Below are experts of layer 6 (counted from 0) of a mixture-of-experts language model. Rows are named router (the router's row for the expert), gate (a neuron's input weights, with its number), up (a neuron's input weights, with its number) and show model dimensions 384-511. Each number is 128 + 24 x the weight over its row's rms, rounded and kept within 0 to 255.
Before each expert's rows: a language model's description of what the expert responds to; "gets" lists some tokens that make up at least twice as much of what it gets as of all text. This comes from a sample of Wikipedia text that the model never trained on. Tokens count by the router's weight.

# expert 11
Table pipes and credits
gets: "|", " |", "-", ":", ";", " -"
router [141 115 161 102  98 150 204 115 120 148  96 162 126 120 114 105 138 123 141  89  92 149  90 148 141  80 122 136 135 102  88 134 143 132 113 112 142 124  95 138 114 151  84  70 160 123 146 128 118 127 149 144 129  98 130 111 138 128 144 154 176 109 119 147 116 136 157 130 118 164 152 147 137 135 108 134 160 109 148 179 134  76 120 123 150 157 117 129 135 102 160  88 129 126 109  95 163 148 142 103 146 143  99 123 168 120 101  93 138 120 113 121 153 147 108 142 157 119 137 127 144 124 186  87 158  91 120 113]
gate0 [ 94 123 100 140 111 146 123 129 133 106  87 114 154 131 117 140 158 105 145 146 111  99 133 115 111 146 110 143 148  93 125 117 144 111  97 109 109 114 145 115 118 138 152 119 106  95 164 140 115 140 128  79 119  93  77 163 132 162 134 165 101 101 103 118 147 108 156 155 117 103 147  66 114 138 156 104 102 141 114 114 114 120  97 160 191 117 165 124 160 110 130 156 128 124 135 161 134 102 111 135  80  95 130 128 169 114 125 132 114 123 151 102 145 117 126 130 131  97 129 139 160 113 163 146 155 113 112 110]
up0 [122 135 154 135 115 123 114 101 143 134 137 117 126 102 124 138 158 108 119 163 137 137 109 144 136 120 155 150 111 109 149 108 108 108 106  97 145 100 157 123 124  84 128 142 126  88 124 176  97 150 124 171 158 127 169 128 121 103 198 109  92 149 122 134 134  86 116 102 115 153 181 143 125 158 112 101  85  96 159 144 122 127 103 147 160  72 164 123 103 137  99 127 112 118 127 115 100 143  95 111 102 149 125 151 134 126 133  91 122 152  78 123 108 119 145 116 129 132  83 147 163 135 162 111 147 150 119 129]
gate1 [148 124 184  74 173 106 154 106 131 148 139 136 133 119 137 126 123  99  99 158 138 184 126 102 118 129 100 123 168 122 137 111 105 144 115 121 100 117 104 130 114 126 144 105 139 128 114 175 137 162 129 107 149 162 128 131  92 100 127 104 149 125 114 121 149 110 114 124  96 108 185 115 135 119 133 152 134 111  63 183 146  80 151 101 160 138 150 130 114 144 157 116 143 106 147 100 100 130 118 115 116 133 130  86 137 136 160 129  98 139 163 128 137 118  99 161 113 143 111 114 140  92  77  86 137 156 161 135]
up1 [131 106  94 155  89 147  99 124 120  99 133 137 129 145 117 116 139 156 147 154 129  77 125 136 128 137 163 190 113  98 109 120 145  99 150 148 110 161 175  92 120 118 128 166  91  99 115 106 142 103 146 135 113 107 144 152 156 119 152 150 111 111 131 139 128 106 131 163 168 157 125 138 101  97 132 139 121 165 166 125 113 156  63 134 132 107 157 180 123 138 119 139 110 105 146 137 130 138 131 119 125 114  92 151  78 120 101 113 127 159 148 137 122 105 115 104 144  72 169 150 124 139 135 128 128 151 131  98]
gate2 [108 146 157 121 163  97 191 141 101 124  87 118  73 149 118 191 125  87 126  90 107 149 160 108 117 102 173 165 135 152 133 143 137 136  78 113  89 116 146 179 143 116 110 131 113 109 120 115 125 120 117 127 149  98 129 145 156 128 106 140 120 153 158 119  96 161 108 137 180 120 133  94 117 139  79 179  98 162  80 158 115 109 146 110 131 123 143 139 136 120 117 101 136 121  94 140 140  86 130 127 182 140 130 106 132 117 133 168 119 133 131 136 159 101 136 109 131 117 137  87 124 104 148 139 111 128 138 117]
up2 [170 123 167 122  93 126 115 150 157 144 153 163 191 166 115 131  88 142 132 136  85 120 110 111 111 128 107 129 162 146 109 144 130  83 175 107 143 143 135  94 151 110 119 107 121 118 130 108 112 125 119 132 142 128 104 129 119 105 110 141 145 114 151  90 119  76 168 106  91 163 163 175  90 136 137 127 116 115  99 135  69 147 166 133  67 122 111 145 122 140 126 163 114 144 131 155 116 102 117 153 126  87  90 113 115 150 124 107 127 120  92  90 102 145 160 143 127 136 140 148 100 149 123  55 143 112 163 128]
gate3 [122 119 136 128 117 128 175 141 128 147 122 132 130 130 153 127 121 135 133  98 123  84 120 107 136 103  84 142  98 127 173 152 158 143 112 125 108  88  79 121  94  77 152  96 143 120 138 151 150 113 120 131 104 143 146 123 147 133  86 111 105 162 149 137 140 126 153 101 146 139 142  92 138  73 136 121 128 111 155 138 150 120 102 146  77 171 150 114 122  97 162 151 128 122 125  77 131 113  83 108 108 138 148 113 118 150 114 162 136  87 116  98 129  77 111 115  84 158 129 122  89  90 134 132 122 112 156 149]
up3 [128 141 114 108 135 112  99 130 170 130 123 129 166 114  95 139 129 131  98 130 166 149 164 103 121 110 151 109 158 156 137  80 106  98 113 109  88 153 162 129 134  90 143 169 133 115 114 102 107 128 116 163 143  94 115 119  71 119 151 162 128 119 142 127 113 114 128 148 167 141 106 121 101 194  96 133 132 155 162 139 113 136 134 131 148 125  78 126 144 154 122  84 117 117 123 164 125 121 137 128 173 130 118 157 127 134 158 136 139 107 124 163  99 156 127 104 147 139 130 101 111 121 141 132 150 131 114 134]
gate4 [137 126 114 132 130 154 174 139 108  98 100 106 137 148 104 124 123 120 129 174 143 127 138 156 159 128 162 174 117 100 167  61 130 136  87 125 133 123 107 128  76 139 167 170 143 136  94 131  81 145 143 121  90  91 102 117 132 138 122 174 120 168 105 156 124 111 149 140 166 122 156 162 125  84 121 130 140 153 137 163 114 126 103 155 146 128 154 138 128 126 145 113 120 138 120 124 111 117  90 145 147 103 117 139 154 145 121 116 125 113 151 115 170 127 119 147 126  76 169 141 126 104 104 134 148 105 127 140]
up4 [124 129 111  77 193 135 115 134 110 141 138  94 117 135 156 110 132 127  77 110 157 121 180 120 164 126 118 124 119 145 102 141 152 145 130 184 127 117 116 134 124  89 102 140 158 163  94  81 146 181 137 126 136  96 120 130 142 139 192  74 162 147 115 124 155 113 141 157 121 114 106 124 153 119  94 144 131 144 138 126 161 139 152  94 157  69 119 108 109  77 130 133  94 121 142 149 110 133 126 103 147 133 144 109 108  85 108 109 108 110 121 120 118 117 167 144 122 129  93 129 152 139 128 100 129 133 103 116]
gate5 [120  96 159  99 167 106 139 135 179 118 103 138 149 107 128 123 106 139 168 124 165 140  92 165 131 145 129 162 178 134 163 136 117 162 133 146  90  87 142 130 136 120 142 166 127 122 137 121 161 118 142 169 140 140 133 186 150 133 117 140 129 139 109  86 126 127 168 119 150 102 170 150 117 107 135 133 138 110  93 141 108 173 128 126 141 109 162 123 127 112 161 139 123 115 130 151 108 100 109  83 117 132 133 124 138 126 135 117 156 165  98 106 133 145  74 133 138 148  84 144  82 166 127  74 138 117 123 147]
up5 [167 123 112 144 120 108 159 154  95 130 131 153 139 135 136 162 104 128 123 112  83 148 131  99 166 113 141 100 119 144 118 126  92  99 103 103 139 144  95 128 113 130 106  98 121 160 132 117 134 104 133 130 127 106 188 103 128 125 112 124 130 169 177 150 181 167 120 119  63 110 112 143 137 131 122 148 108 108 177  97 129 125 126 135 106 121 104 150 113 135 106 153  89 145 125 112 155 144  74 111 133 130 128 125 116 122 156 121 130 117 154 122 121  96 145 166 151 127 139  91 136 146 112 131 116 107 139 125]
gate6 [152 114 170 136 101 136 172 132 120 117 137 144 130 114 149 126 174 163 146 110  70 105 119 122  68  91 118 138 148 111 162 135 113 127 146 104  99  99 107 138 160 154 153 160 167 126 117 116 120 163 134 145 136 113  96 130 122  86 111 166 117 179 132 118 178 105 163 140 123  98 128 143 135 105  96 121 138 126 155 110 132  88  99 107 138 100  83  84 172  99 141 159 117 153 143  79 120 131  53 141 105 143 154  85 127 103 146 134 137 122 126 138 117 174 118 105 160 146 169 130 124 125 181 145 116 125 116 124]
up6 [147 134 149 129  87  94 154 149 162  93 138  69 121 134 108 105 135 116 128 129 146 114 156 159 114  97 145 122 147 135 146 137 146 138 147 158 147  77 141 160 140 120 114 121 167 134 114 106  76 140  98 166 120 103 131 142 102 131  98 116 137  74 156 128 131 160 152 112  80 131  85 154 109 139  99 142 119 172 133 118 130  88 156  96 132 112 142 137 129 109 120 120 166 105 162 139 103 158 130 191 166 129 118 137  91  87 140 118 134 144 167 107 159 115 172 132 129 162 115 140  96 136 143 115 113 136 133 131]
gate7 [143 118 110 126 124 100 102 112 143 164 167 148 124 106 131 131  78 106 121 113 140 137 125 122 122 115 131 150 161 116  91 117 145 122 155 162 145 127 158 128 142 155 129 105 121 110 159  85  82 124  78 101 114 119 113 113 158 102 119 118 117 133 135 161  63 107 166 115 149 135 104  52 108 120 127 175  94 133 139 109 148 160 126 135 141 132 154 136 105 167 169 104 107 153 127 132 117 148 161 105 160 132 141 121 102 174 144 162  96 106 131 157  93 111 128 141 108 153 103  97 130 102  95 108 112 141 109 151]
up7 [108  96 108  82 140 133 109 118 101 127 112 172 136 112 133 116 120 178 111 120 112  96 129 116 112 134 152 133 144 146 154  96 127 110 119 138 140 159 144 122 155 102  94 164 125 172 114 121 140 123 140 101 122 124 113 127  94 175  99 140 153  80 139 101 165 111  56 136 143 134 116 141  96 181 142 104  96 118 164 121 107  99 142 167 164 110 138 112 124 130 107 153 141 124 156 125 106 123 108 151 130 127 114 112 145 111 117  72 118 151 116 149 104 120 125 136  94 104 106 135 146 130 107 100 181 132 106 116]

# expert 13
Function words before names
gets: " the", " The", "The", " with", "e", " of"
router [133 110 155 129 111 123 144 111 154 125 109 125 111 126 109 125 177 139 121 127  92 111 123 141 160 146 121  99 118  82  73  98 133 137 114 106 168 112 124 118  63 156 100 115 140  79 103 117 116 131  87 163 118 106 115 143 145 132 150 151 105 130 118 107 133 155 166 136  93 121 163  87 161  85 145 163 151 160 154 163 155 125 109 118 160 135 150 161 127 131 152 108 106 120  59 117 166 147 149 106 142 170  95 177 131 170 123 137 112 137  83 159 132 114  95  99 103 153 151 143 133 127 194 172 148 131  90  88]
gate0 [151 104 112 100  90 124 170  74 125 143 141 111  98 156  82 119 140 117  71 127 155 151 139 147 106 114 109  90 114 149 148 100 141 126 100 105 145 134 120  99 147 146 126 131 114 115 111 171 139 150  82 119 143 122 122 146 116 126 146  88 133  92 124 120 105 159 138 123 138 148 139 139 132  78 132 121 139 129 167 136 116 121 149 118 138 150 110  92 108 140  82 112 148  52 132 166 190 125 122 128 113 121  97 138 137 115 120 131 142 125 157 120 139 119 111 151 126 141 151 172 125 103 152 142 117 129 129 109]
up0 [125 120 135 132 125 120 129 119 130 141 162 141  81 145 140 113 160 169 131 146 176 132 150 163 148  35  88 155 141 158 156 109 145 184 135 123  96 112 124 143 118 152 137 118  95 104 120 121 104 120 129 141 120 154 148 122 118 142 132 122  75 134 130 131 140 124 131 109 116 152 146 136 143 161 134 137 154 168 142  78  85 103 131 109 117 134 103  80  81 124 123 108 109 126 123 175 156 120 122 111  92 156 143 113 151 127 127 120 109 101 132 146  88 110 111 125  78 157 147 164 129 117 153 108 127 154 110 123]
gate1 [154 126 142 153 122 160 128 108 148 152 123 129 155 125 101 186 136 174 162  98 107 150 117  95 159 151 123 179 116 117 153 135 112 133 137 124 155 166  93 115 130 156 103 122 165 146  89 116 161 123 112  76 107 144 124 120 193 102 122 111 178 155 137 116 118 134 150 121 148  92 106 132 128 133 187 144 133 127 117 120 140 177 133  95 106  92 136 141 155 171  98 170 156 123 128 136 154 144 144  93 134 132 106 124 115 181 132 124 125  89 160 126 162  62 111 152 115 143 135 122 130 100 138 173 143 143 159 137]
up1 [162  91  98 119 147 138 145 174 109 156  90  97 137 110 149 132 137 124 126 114 125  97 143 157 178 165 156 131 109 158 145 139  78 106 156 121 121 166 108 139  86 141 147 121 160 146  81  92 106 136 103 126 121 144 121  92 131 113 104 135 134 160 150 128 137 147 155 197 108 123 110 133 115  86 157 123 142 189 139 118 151 135 136  90  86 115 124 124 142  67 145 141 131 103 156 135 122 151 134 126 125 125 128 135 117 123 166 137 125 112 134 123 124 112 105 137 129 132 142  94 159 138 140 100 128 153 149 129]
gate2 [121 139 118 127 141 115 109 151 128 104 128 127  94 124  94 107 123 111 101 107 105 135 115 129 135 162 119  93  98 111 117  78 149 100 145 103 115 115 135 107 105 143 157 119  96 119 179  72 117 112 124 159 136 146 109 138 114  97  98 141 116 137 216  83 100 147 118 154 126 164 137  86 153 100 127 152 118 130 129 147 109  75 110 129 127 136 168 136 148  91 144 106 123  90 105 118 125 161 120 122 141 117 149 183 126 114 174 144 108 100  80 107 147  96 118  94 103  88 102 144 139  75 155 171 123 108  84 129]
up2 [125 109 126 135 144 129 133 114 143  95 144 127 120 139  80 116 144 133  97 182 135 118 131  93 108 133 104 106 127 130 121 106 140  76 108 127 102  94 138 103 162 122 117 124 102 134 148 136 126 143 141 183 149 155 150 107 128 130 131 116  91 111 156 136 122 132  94  85 177 150 110 154 136 127 134 109  87 119 121 143 160 137 125 113 124 170 110 110 117 148 127 168 134  85 119 160 145  78 153 127 140 131 102  88 126 176 157 118 117 120 113 140 150 158  93 126 146  97 169 146  95 124 153 123 123 117 121  88]
gate3 [124 119 128 109 103 183 104 137 129 150 117 155 151 135 133 129 120 100 183  99 117  87  88 112 125 198 152 154 115 110 108  91  98 101 132 135 114 148 163 134  81 137  86 118 131 127 112 144 123 138 110  78 150 109 148 146 164 129 131 118 119  95 103 128 130 102 121 157 134 113 129 103 141 132 134 117 150 159 112 147  99 115 122 174 159  91 124 170 155 152 158 126 118 127 151 113 172  92 206 131 167 131 118 153 113 127 105 138  88 132 120 108 145 148 146 163 146 135 108 125 117 112 156 157 104 134 108 125]
up3 [ 95 104 127 150 146 104  96 105 132 148 127 153 122 130 121 142 130 138 147 143 133 147 155 158 158 147 132 121 135 166 150 145 141 153 107  76 147 157 177 107 169 119  93 142 148 150 124 118 132  63 128 175  77 118 144 120  93 149  98 157 129 113 143 128 139 160  89 129 118 131 129 147 156 121 138 113 105 159  99 131 146  90 145  87 102  84 124 150  97 122 132 126  97 131 115 128 137 136 173 119 123 118 147 143 150 106 110 143 151 111 136 139 106 161 164 135  82 112 126 160 134 142 131 115 146 132 138 118]
gate4 [169 107 104 117 129 121 112  90 112 148 156 119 118 174 125 110 129 119 132 148 168 117 109  79 141 137 137 119 123 159 120 142 172 110 137 119 124 134 157 155  88 103 155  97 106 112 114 118 117 152  84 137  73 108 160 126  91 201 116 122 138 109 177 155  97 115 117 155 153 163 136 144 148 128 114 127 119 134 124 124 175  97 126 140  90 144 148  97  91 108 182 123 163 133 100  77 142 102 167 105 130 138 128 111 107 164 183 132 159 138 146 178 144 147 103 106  88 108 119 112 141 137 134 159 138 150 138 123]
up4 [128 116 157 177 131 151 125 141 147 134  96 104 169 131 107 131 147 110 185 135 115 130 174 131 156 150 172  64 104 127 152 101  76 144 111 143 113 137 148  79 120 114 158 134 178 120  90 133 161 155 117 199 144 159 139  60 144 121 110 131  92 119 137 131  75 126 154 123 181 148 110 134 111 156  68 162 138 148 177 156 139 105 130 142 131  91 138  97 138  93 114 134 121 121 161 113 148 119 151 149 104 136  91 130  80  73 149 131 159 139 137 153  70 123 160  97 137 113 122 127 123 124  86 143 135 126  94 128]
gate5 [103 155 134 135 100 101 121 162 124 103  86 167 159 142 109 140 163 131 119 114 106 115 118 177 152 130 123 130 149 132 106 123 183 114 141 134 117 128 138 126 111  81 138 170 155 163 105 115 105 141  73  93 145  86 100 140 160 145 126 118 114 135 113 117 141 112 132 161 137 157 154 111 132 158  86 121 131 133 147 122 116 142 136 153 137 105 107  91 111 130 150 146 131 136  91 141 161 158 132 113 119 156 105 141 126 103 128 119  89 158 130 138  95 125 102 159 130 133  90 150 127 147 161 124 128 162 139 121]
up5 [117 167 156 132 123 135 144 104 129 122 127 142 181 150  96 143 112 144 132 137 111 140 106 116 111  72 133 132 132 128 143 116 145 116 124 104 173 122  92 139 122 135 137 160  78 141  94 138 125 120 111 133 127 132 106  83  86 106  93 131 109 142 125 158 138 130 133 155 168  91 102 146 123 161 132 135 147 129 132 113 103 153  95 127 108 161  86 124 140 127 114 145 108 123 152 174 156 127 133 153 123 181 134 124 144 134 131 144 117 143 129 123 110 115 130 126 176 152  92 150 148 162 130 134 180 114 120 133]
gate6 [116  76 121 145 120 132 132 126 147  75 153 114 115 172 153 142 108 118 134 159 114 114 121 147 102 130 108 106 130 168 102 121 143  90  99 118 132 114 127 137 125 104 149  88 126 100 166 147 165 125 163 153 118 139 102 117 205 127 122 105 143 126 151 166 146 134 110 107 126 145 137  65 100 150 119 125 123 132 107  98 159 118 126 128 135 139 160 121  39  84 136 112  94 145 154 142 109 128 125  95 116 141 140 133 122 166 162  90 125 141  91 131 152 140 144 136 124 178 112 103 113 147  96  99 118 111 111  93]
up6 [169 111 156 135 162 139 113 133 159 132 124 138 104 160 118  97 115 111 163 136 142 122 141 124 124 164  98 127 157 141 113 156 170 136 128 104 151 116 126 134 133 153 130 100  83 155  76 114 121 123 119 132 121 141 158 147 137 140 136 109 138 124 121 115 120 134 151  91 122 139 108  96 171 101 134 154  98 138 104 134 133 124 102  89 143 131 122 126 113 100 129 116 163 133 125  92 128 116 112  94 142 106 115 171 171 130 129 109  99 115 127  71 134 142 105 114 190 138 123 118 102 164 109 105 157 136 133  90]
gate7 [128 126 176 103  94 100 139 123 125 120 122 122 123 132 102 141 151 132 134 112 117 129 110 108 159 109  91 116  96 126 152 148 102 134 163 146 118 136 136 113 121 144  86 126 151 119 132  85 175  98 149 147  90  75 119 120 158  90 147 176 105 137 124 110 128 153 133  93 161 110 150 123 119 118 145 158 125 124 129 114 130  86 166 152 147 124 128  90 126 117 128  65 131 118 123 148 146 127 107 133 115 130 160 137 117 152 213 111 113 115 121 159 188 147 112 126 109 187 139  99 109 100 136 156 110 132 119 118]
up7 [159 164 140 157  92 118 123 105 129 118  98 168 146 111 118 103  84 146 143 119 170 151 146 115 122 168 169 119 128 112  96 125 144 113  59 108 100 124  88 138 123  93 127 109 107 131 104 159 145 156 123 127 113 129 132 150 155 114 165 131 132 170 145 141 148  98 121 117 177 155 115 146 155  90 120  89 121 128  90 134 118 172 147 170 107 131 123 129 127 132 124 116 104 134 124  76  92 121 117 132  82 146 146 121 140 156 122 127 122 123 171 120  93 171 128 133 134 138 180 105 108 127  89  89 132 132 184 125]

# expert 18
Units and number punctuation
gets: " |", " (", " a", "°", "%", ":"
router [134 129 155 136 149 138 139 137  73 128 143 105 114 154  85 135 178 165 111  55 111 138  77 150 133  93 117 110  97 121 134 145 119 142 105 108 145 125 115  86 113 144 110  96 146 141 117 114 156 112 140 127 149  96 126 118 106  84 129 134 117 166 150 104  76 155 137 139 101 154 119  97 105 146 141 127 122 112 152 133 126  82 104 127 139 150 133  96 114 166 131 100 132 141 120 136 106 153 129 129 119 155 117 124 116 129 145  99 113 101 144 125 140 149 117 118 141 165 132 138 144  95 143 119 150  97  97 117]
gate0 [149 149 144 172 141 160 179 156 171 113 180 135 124 176 106 102 161 164 108 100 125 126  84 128 146 101 101  87 121 121 151 136 108 116 102 103 110 146 160 112 116 136  95 135 109 184 130 137 123 128 118 119 124 137 106 139 140 151 139  56 138 113 122 120 175 117  94 120  95 116 131 102 149 159 165 122 166 155 173 160 146 157 139  79 129 132  97 132 158 115 138 144 148 138 174 157 127 123 126 113 141 130 154  94  93 142 107  98  76 127 136 116 188 113 137 127 119 106 153 142 141 147 125 143 144 140 129 100]
up0 [144 103  91 104  84  99 115 109 113 121 113 122 124  86 169 131 117  90 108 151 106 118 181 125 124 100 147 163 161 104 135 129 100 123 131 132 136 122  88 114 111 114 114 139  99 110 110 146 130 127 143 119 108 132 162 141 145  97 113 147 131 124 117 120  96 140 123 129 158 138 120 130 129  55 104 101 102 121 126 121 118 155 132  86  99  67 130 148 136 114 117  94 165 157 151  94 139 168 138 156 127 128 114 164 159 170 114 124 118  75  74  96  99 126  88 128 132 111  81  86 125 108 105 113 131 126 124 126]
gate1 [110 101 124  81 107 133 168 130 143  91 103 109 100 137 113 121 117 118 151 135 155 139  81 156 143 148  89 116 126 118 106 136 124 100  95 149  76 162  95 133 111 112 155 152 103 132 135 110 112 165 119 125 143 104 115 127 134 115 134 111 139 137 168 104  71 144 135 119 171 106  93 125  89 129 134 139 135 113 157 186 122 155  90 116 117 139  90 144 106 124 123 122 102 142 122 123 113 133 143 147 148  88 152 150 161 113 124 124 147 113 155 148 128 145 155 113 151 158 112 121 107 172  81 158 111  93 126 154]
up1 [137 139 132 124 132 139 133 128 128  96 156 116 138 141 142 136 149 119 147 167 141 150  44 138  95 143 100 121 133 125  99 138 110 127 126 104 145 149  95 128 150 136 170 116 138  91 121 137 126 167 137 132 102 114  66 133 140  91 156 112 173 143 126 156 100 144 109 126 126 128 126 162 112 107 149 159  95  62 144 182 121 127  97 132 139 150 128 124 103  76 126 163 103 138 100 140 147 141 123 119 104  97 149 138 159 122 118 119  97  80 136 130 116 140 138 133 165 100 163 106 138 120 134 167 132 172  71 105]
gate2 [117 103 137 158 149 108 129 123 147 163 182 103 111 130  87 134 166 146 183 126 117 106 131 113 107 136 165 177  90 152 128  93 116 106 114 110 125 118 133 110 153 149 108 111 148 123 108 126 122 150  90 128 109 138 116 155 163 148 165 121 137 156 131  64  91 107 122 150 141 137  86 126 110  97 114 123 120 162 123 154 157 113  98  74 113  92 104  73  94 133 128 133 115 126 125 113 105 109 126  96 100 134 117 123 145 115 131 112  98 169 148 157 166 117  92 136 160  85  95 116 161 111 133 137 136 125  94  90]
up2 [133 146 119 149 107 153 135 128  97 115 108 129 160  97 121 102  77 108 120 144 151  92 167 107 178 167 127 137 132 118 100 137 108 121 143 133 125 138 128 133 119 109 140 135 109 117 147 151 128 126 150 125  93 153 112 164 144 119 125 149 108 152 104 106 127  94 159 110 147  78 125 135 146 154 132 143 124 163 130 102  94 141 165 130 153 139 135 148 145 126 109 126 136 140 118 107 139 130 102 150 141 138 149 144 108 119 111  65 128 124 105 146 101 131 125 129 100 177 148 148  88  88 127 127 143 117 166 102]
gate3 [164 126 147 161 119 156 118 131 109 113 152 143 119 119 104 110 140 149  88 123  97 119 154 100 117 148 102 140 124 156 157 130 186 138 102 104 128 130 156 121 144 141 126 128 132  83  85 142 122 162 131 106 144 160 124 126  96 139 183  99 128 166 125 141 145 116 176 163 159 127 139 155  91 148 143 100 144  95  95 145 158 126  97 104 131 145 121 146 114 140  74 122 143 122 126 105 128 117 117 151 117 143 150 107 152 140 123 109 169 120 114 104 158 103  97 101 110 119 119 121 103 125 134 130  88 147 126 144]
up3 [113 154 163 158 177 143 142 147  79 131 126 117 125 120  84 131 158 133  87 118  98 128 152 131 115 158 149 106 156 147 112 113 119 104 131  97 116 141 159 132 145 138 146 115 136  91  77 111 111 128 130 117 146 133 112 162 131 157 135 152 147 151 115 164 158 114 141  88 163 144 139 166 120 151 137 136 155  95 152 107 130 120 137 144 161 110 132 130 157 128  81 145 151  91 169 143 129 157 156 119 103 140 153 135 159 109 121 128 120  96 116 120 151  89 102 101 118 101 129 141 143  99 120 129 109 125 109 109]
gate4 [116 157  68 123 132 114 135 151 116  94 153 130 121 165 150  98 130 157 129  97 120 161 133 131 127 162 126 128 110  89 153 114  79 133 106 147 118 146 129 134 121 170 101 135 131 141 119 132 112 115 132 144 175 117 195 108 138 145 156 151 143 143 145 119 106 107 111 138 125 144 113 115 152 126 107  80 131 151 129 141 118 107 126 126 130 121 170 149 194 125 119 128 128  74 110 140 111 138 136 106 137 139 118 153 151 141 114  93 135 101 163 129 144 135 142 138 155 122 127 179 129 145 134 142 115 124 141 100]
up4 [110 130 145  89 136 138 107 133 114 138 118 113 122 125 134 152 133 128 139 126 120  76 132 137 123 126 114  85 172  90 112 128 117 103 114 119  81 106 165  84 126 135 164 123 163 132 154 165 130 130 104 132 125 144 106 109 111 111 153  85  99  99 113 126 130 111 117 147 108  85 122 116 109 138 165 131 136 158 135 160 133 127 117 159 128 198 139 149 132 106 109 143 101 132 136 150 115 121 179 129 139 103 120  90 149 130 121 164 147 115 139 107 107 135 107 111 154 159 109 166 118 141 131 125 112 144 147 140]
gate5 [133 118 181 112 117 113 171 125 110 138 120 150  80 156 116 168 180 103 156 101 117 147 145 143  90  88  73 123 134 149 129 114 148 110  84  90 111 140 161 114 157  99 124 114 116 115 111 136 162 154 122 123 117 120 140 113 137 117 108 127 122 140 154  92 166 156 138 117 127 114 168 124 123 130  87 147 107 140 107 118 129 116 132 126 125  63 127 129 106 148 187 115 150 175 136 142 137 130 133 118 125 135 144 140 115 123 122 139 122  90 152 145 116 106 140 108 131 123 119 146 137 141 123 162 140 153 141 114]
up5 [178 121 138 147 159 130  85 118 147  76 139 131 131  94 144  90 121 103 139 111 141 144 123 125 157  74 148 119 107 141 148 118 162 145 144 165 102 147 103 127 125 104 171 171  67 139  93 156 120 107  91 134  94  99 126 112 114 164 120 151 121 141 152 104 132 133 135 159 113 105 129 110 116  91 112 156 106 163  96 134 114 184 144 132 117 119 131 179 112 139 134  97 110 171 145 131 160 141 128  77 127 149 144 142 180 116 159 154 153 160 124 110 115 124 119  97 123 151  81 104 122 123 136 124 134 136 113 117]
gate6 [146 159  92 182 109 115 135 144 151 192 135 134 116 181 104 138 118 125 138 136  99 164 109 119 138 172 138 126 120 126 130 149 118  81 103 119 157 133  94 104 127 156 138 164  95 118 134 103 126 135 124 149 158 138  92 125 111 113 143 139 144 170 113 111  96 168 108 137 116 109 129 124 108 133 164 186 172  96 134 136 169 120  94  95 155 143 161 100 125 111 113 113 107 112 115 131 137 160 120 150 137 112 159 141 108 125 125 116 118 129 129 157 101 149 118 156 143 129 146 101 140 116 155 165 136 129 153 131]
up6 [119 124 143 130 134 131  80 128 139 132 113 132 127 139 112 178 138 165 100 101 134 138  90 143 116 161 132 107 123 115 117 111 140 100 140  65 120 143 105 126 185 104 119 130 150 107 137 106  85 163 143  98 131 151  77 171  97 107 104 145  95 136  86 122  56 122 158 107 113 124 150 165 139 154 158 131 125 110 172 136 136 121 120 117 172 192 130 161 117 136 139 116 101 133 174 129 128 111 155 153 159 152 145 109 113 131 170 119  93 143 154 118 108 160 131 117 127 124 108 189 170 123 111 125 133 125 112 126]
gate7 [115  75 136  74 110 178 122 164 150 146 155 113 108 155 132 112 129 160  96 117 145 133  95 160 126 118 122 133 110 164 129 145 120  86 171 146 163  92 121 123 122 137 130 122 113 150 121 124 130 123 133 117 104  99 156 136 109 104 125 123 164 158 109 155  93 143 114 115 126 127 131 133 136 146  95 121 144 132 115  87 185  94 147  84  92 134  96 118 110 117 155  92 145 127 107 108 153 168 111 164 105 149 162 137  89 124 152 103 149 152 159 130 163 112 163 134 124 152 110 126 116  93 120 122  75 104 122  75]
up7 [151  86 115 134 162 168 144 159 124 130 109 142 145 149 107 128 165 130 109 128 138 150 142 103 142 112 125 111 159  95 127 133 119 141 131 111 143 176 122 104  68 108 136 128 131 127 142 154  90 119 118  97  95 113 126 142  97 141 140  93 176 147 166 138 134 136 106  99 120 122 145 108  87 129 109 158 147 103 141  94 179 142 165 147 142 120 140 107 149 163 133 124 121  87 143 127 132 129 114 179 133 103 154 148 123 103 185 110 135 124 163 103 119 147 113  94 128 126 131 139  78  95 120 141 103 140 126 119]